config.toml
n_layer = 13
n_experts = 32
d_shared_expert = 64
normalize_top_k = false
balance_bias = false
router_bias = true
scale_expert_input = true
init_std_router = 0.0101
lr_router = 0.00216
lr = 0.0125
beta1 = 0.93
batch_tokens = 131072
seq_len = 1024
train_tokens = 658600000
dataset = "wikipedia_en"
Below are experts of layer 7 (counted from 0) of a mixture-of-experts language model. Rows are named router (the router's row for the expert) and show model dimensions 0-127. Each number is 200 + 30 x the weight over its row's rms, rounded and kept within 0 to 999.
After each expert's rows: "comes before" lists some tokens at least twice as common just after its tokens as in all text. This comes from a sample of Wikipedia text that the model never trained on. Tokens count by the router's weight.

# expert 12
router,213,209,230,223,243,233,197,139,249,173,192,173,196,218,212,186,174,212,187,177,239,155,202,183,232,214,218,222,190,246,161,206,183,208,225,179,206,187,217,249,174,205,182,209,220,196,142,176,211,229,151,232,249,175,198,183,159,210,180,223,230,185,216,239,239,197,223,226,154,184,248,196,226,215,195,198,149,203,155,216,185,210,178,293,226,178,188,260,240,191,212,241,189,189,156,217,217,195,157,187,169,219,217,149,246,237,195,148,154,191,207,262,217,191,189,212,134,197,219,147,217,221,219,178,183,235,257,167
comes before: " |", ")", "4", "5", "%", "2"

# expert 14
router,222,230,200,225,261,188,198,170,190,214,208,195,206,234,197,175,144,157,209,123,221,179,214,196,212,149,221,214,199,253,191,246,161,213,218,233,222,186,242,194,204,200,201,252,222,211,141,161,203,254,235,223,254,182,200,207,174,179,185,169,215,228,203,222,224,205,206,189,174,188,228,202,220,187,162,205,145,178,140,259,143,180,176,269,205,211,211,254,235,205,232,181,207,220,179,241,207,256,146,162,183,221,202,155,231,247,160,238,183,200,186,192,208,178,184,197,182,147,198,197,204,215,160,156,213,253,211,197
comes before: " |", ".", ",", ";", "–", "–1"

# expert 23
router,197,208,155,156,209,207,168,114,233,176,214,237,203,203,184,170,219,171,175,183,265,178,181,192,165,202,189,234,194,228,243,184,179,200,211,201,277,146,179,204,224,178,195,219,195,236,223,140,231,194,162,223,221,185,259,180,200,169,172,234,224,214,203,181,212,261,179,224,162,215,212,166,189,193,186,193,191,178,185,279,184,180,160,218,212,179,166,191,221,219,246,181,193,193,162,199,166,210,130,200,173,191,197,157,168,256,200,209,143,248,206,198,160,186,145,225,169,205,189,191,254,164,188,215,177,217,210,242
comes before: "s", " |", "\n", " was", " is", "I"

# expert 3
router,174,208,206,160,239,229,219,152,212,203,225,197,198,246,202,143,152,210,176,139,212,143,202,207,198,213,188,263,267,203,203,203,139,239,180,189,204,173,232,215,153,175,182,235,231,215,246,178,193,190,178,245,190,186,205,243,172,203,188,225,228,206,230,213,240,195,176,241,220,228,180,174,202,219,192,216,205,187,136,234,170,164,163,220,244,196,205,195,245,193,172,231,200,198,195,200,211,255,199,247,209,243,162,182,199,236,232,149,137,163,237,263,159,154,164,197,173,180,195,208,231,178,224,218,206,189,246,235
comes before: " and", " the", " ", " a", " which", " he"

# expert 6
router,174,241,188,212,243,195,191,163,193,232,266,223,199,229,219,157,138,179,184,145,242,185,212,233,184,177,199,280,215,226,237,213,159,223,193,224,194,185,179,251,187,218,183,249,223,175,196,194,183,237,203,228,199,159,217,196,213,147,198,174,230,241,254,224,266,245,181,234,197,201,188,147,224,239,179,152,193,160,205,242,192,147,201,268,257,202,212,233,196,208,183,206,225,194,185,164,219,174,182,203,187,199,189,213,206,224,207,196,207,199,229,204,210,182,182,183,176,168,190,167,221,138,220,176,154,262,250,215
comes before: "\n", " ", " 0", " 1", " 2", " 3"

# expert 7
router,188,171,239,178,233,233,213,177,246,164,185,170,186,202,224,212,209,159,175,198,208,188,274,208,191,174,185,256,264,214,182,201,199,230,261,174,216,206,172,186,174,177,209,228,195,251,207,163,200,186,231,215,226,172,258,217,160,183,135,171,225,206,226,234,227,218,160,198,223,208,186,125,161,214,215,161,177,227,168,205,198,197,202,221,206,197,206,256,218,162,208,225,181,205,201,190,230,255,215,180,144,229,202,197,229,239,192,199,161,167,222,216,126,176,160,164,191,207,192,166,277,165,180,200,219,219,201,263
comes before: " ", " a", " as", " re", " been", " in"

# expert 22
router,220,284,205,195,264,193,205,155,195,204,230,188,179,264,210,173,168,213,177,202,252,157,239,217,156,160,227,213,207,265,253,227,187,223,223,186,186,171,209,232,186,249,239,221,222,236,187,198,216,241,200,233,221,133,202,182,138,205,194,226,242,253,242,182,240,214,204,224,210,213,198,193,236,220,227,164,225,174,148,204,130,222,216,234,238,177,176,242,256,181,238,209,203,212,202,180,223,218,162,205,185,236,169,179,177,209,184,208,193,200,185,198,207,206,195,231,179,189,204,209,264,141,204,195,209,243,183,189
comes before: " |", "com", "e", "act", "ad", "app"

# expert 27
router,180,185,249,169,213,157,240,193,202,184,212,199,197,221,279,150,178,209,210,218,217,165,219,232,132,207,214,202,218,173,238,235,208,245,225,230,219,227,225,226,190,223,249,268,213,201,161,181,141,207,186,193,184,209,251,195,196,213,198,180,201,228,222,172,237,224,229,204,177,179,178,231,210,237,227,161,165,241,184,216,173,163,211,195,251,203,192,224,280,158,213,183,165,224,210,182,225,205,136,230,217,145,232,185,230,226,175,220,165,232,215,239,153,161,206,262,171,159,236,209,245,179,203,199,186,207,224,194
comes before: "ed", "t", "ing", "e", " of", "tri"

# expert 11
router,229,195,169,191,260,217,165,142,264,186,226,152,200,237,197,167,203,185,171,188,205,206,207,212,201,164,183,260,251,246,260,231,165,216,176,189,193,218,205,226,195,218,182,238,218,205,210,161,230,204,235,236,243,141,233,235,173,157,179,180,175,247,251,214,209,225,202,224,156,152,227,178,203,210,204,153,162,226,118,247,183,216,178,200,211,177,131,190,245,190,192,234,172,227,205,176,218,215,173,230,191,182,195,241,211,190,205,159,151,204,230,206,163,168,215,189,168,204,209,165,207,193,229,197,185,198,218,259
comes before: " ", " be", " the", " first", " re", " f"

# expert 18
router,229,174,211,189,226,205,190,166,198,176,237,181,219,244,221,218,207,170,226,195,230,143,180,226,204,209,235,257,212,209,242,228,207,198,215,202,209,192,154,246,173,258,211,262,236,229,202,186,225,190,227,193,230,197,239,233,217,220,176,179,181,233,226,190,197,231,210,216,128,191,211,186,218,205,231,238,218,137,123,218,183,209,189,178,220,190,197,253,199,221,159,163,218,262,197,170,159,183,140,153,227,223,209,233,217,201,176,207,170,169,189,190,145,179,176,175,149,195,250,199,274,166,241,197,219,212,250,223
comes before: " to", " the", " in", " by", " a", " with"

# expert 28
router,170,162,173,140,221,178,158,203,215,229,216,237,185,220,190,170,210,166,229,189,272,185,259,241,188,169,204,231,218,279,198,260,207,167,211,171,206,218,208,185,201,214,254,232,220,239,218,173,235,251,179,191,201,210,201,227,210,188,195,149,168,227,206,195,243,221,177,192,199,184,204,210,220,226,224,207,146,197,163,261,201,204,189,172,249,173,194,214,239,212,167,192,174,208,218,236,269,176,216,201,160,189,137,158,202,215,140,197,239,154,255,205,161,223,216,210,149,200,206,207,242,189,207,170,169,243,201,186
comes before: ",", " |", " (", " and", "'", "i"

# expert 20
router,214,210,198,213,190,196,211,219,191,210,263,209,204,212,243,203,160,146,222,171,220,124,251,198,197,117,178,229,254,209,205,218,171,174,216,216,227,237,176,260,203,210,242,224,184,216,208,183,234,249,269,234,212,147,226,255,191,189,196,156,188,191,190,209,221,222,225,214,209,193,176,170,253,209,251,185,185,205,120,231,168,193,198,183,181,184,189,192,209,193,189,249,195,206,193,173,180,147,160,243,167,173,213,240,144,231,193,158,231,187,182,211,182,210,229,220,147,218,227,204,208,167,191,170,226,198,177,152
comes before: "ion", "s", " of", ",", ".", "ed"

# expert 16
router,203,166,216,208,218,248,197,174,230,185,257,210,153,249,220,164,233,183,219,200,239,205,199,259,189,176,245,234,195,197,199,196,192,213,260,223,186,170,170,232,163,199,207,253,184,222,202,199,214,211,199,227,208,192,198,202,178,226,141,182,186,243,261,243,213,204,172,219,225,222,226,213,203,229,195,173,238,164,128,193,205,182,206,244,188,201,196,211,182,159,233,271,206,163,205,196,224,186,176,186,208,231,202,212,205,193,237,202,141,147,261,260,121,176,179,227,221,186,230,151,196,185,234,199,136,251,206,201
comes before: ",", " 19", ".", " of", " in", " to"

# expert 4
router,209,186,193,161,196,219,184,135,257,210,227,167,190,257,264,162,156,218,157,164,224,161,231,300,164,169,209,213,272,244,188,214,196,247,186,239,177,190,193,255,186,234,205,243,202,190,205,132,211,210,237,234,226,188,222,243,199,164,197,210,209,205,189,256,220,202,182,239,171,190,228,199,204,214,201,170,173,195,152,198,164,196,201,197,225,186,191,228,239,159,199,174,241,225,203,174,199,206,174,197,183,211,183,205,220,193,234,173,173,150,225,244,131,205,192,238,196,210,213,204,191,190,218,167,202,221,228,254
comes before: " the", " a", " 19", " his", " an", " its"

# expert 30
router,229,194,202,194,218,168,218,151,263,196,218,228,224,252,225,200,211,199,183,184,198,212,246,169,247,177,220,204,209,215,186,220,218,214,190,203,182,208,171,223,206,208,172,214,196,250,196,159,195,145,178,233,202,204,200,212,181,184,152,147,220,238,162,185,247,231,229,170,197,228,214,193,242,215,215,205,129,162,126,250,174,246,163,251,250,242,158,199,170,160,167,173,269,179,163,211,218,173,203,176,207,199,201,229,155,237,191,141,228,175,210,221,197,163,185,186,184,220,187,190,241,157,251,173,160,235,231,179
comes before: "s", "ment", "ct", "n", "ed", "ted"

# expert 24
router,251,254,206,193,263,172,217,148,182,231,205,204,153,230,173,223,141,201,222,140,208,211,218,243,213,193,214,237,243,258,244,195,237,194,244,244,208,157,240,215,207,207,182,180,194,229,186,212,254,200,196,201,212,177,236,257,209,182,204,184,184,212,238,211,236,210,172,204,252,152,202,201,218,258,226,163,164,174,218,231,179,189,222,250,216,167,222,245,234,190,218,222,182,212,219,177,221,169,159,193,219,220,201,200,160,234,191,204,184,202,185,191,173,157,167,194,202,198,163,120,186,218,208,193,208,293,189,190
comes before: ":", " |", "==", "\n", "s", " =="

# expert 19
router,166,206,217,182,217,175,260,182,229,186,182,228,207,243,240,168,235,229,194,188,192,199,179,233,207,172,240,259,219,206,164,220,227,197,233,183,212,210,230,215,215,199,230,250,268,220,180,179,213,169,226,218,196,170,206,233,214,201,215,192,201,269,228,171,228,278,234,273,178,182,237,218,271,218,209,164,213,174,191,201,176,191,212,267,256,214,227,199,240,190,200,187,200,172,239,196,211,178,218,189,150,216,243,206,147,205,206,190,210,179,225,236,184,119,218,209,156,187,256,168,174,161,196,200,201,168,235,206
comes before: "s", "ic", "al", " of", "ment", "ical"

# expert 29
router,176,247,184,136,195,207,202,174,188,246,202,229,183,232,208,214,184,219,150,117,224,182,263,203,140,175,200,199,225,248,201,222,203,196,218,202,245,208,215,241,185,251,202,234,223,198,210,169,226,179,228,241,202,179,230,186,179,191,216,165,209,204,266,193,220,208,168,238,207,150,245,166,238,239,214,163,143,153,190,258,184,183,201,216,205,162,203,238,230,199,231,190,201,200,166,181,179,247,167,224,205,251,205,190,183,216,188,195,171,217,200,200,148,150,172,221,172,155,217,196,225,165,205,201,144,257,242,171
comes before: "|", "-", "\n", "==", "The", "==="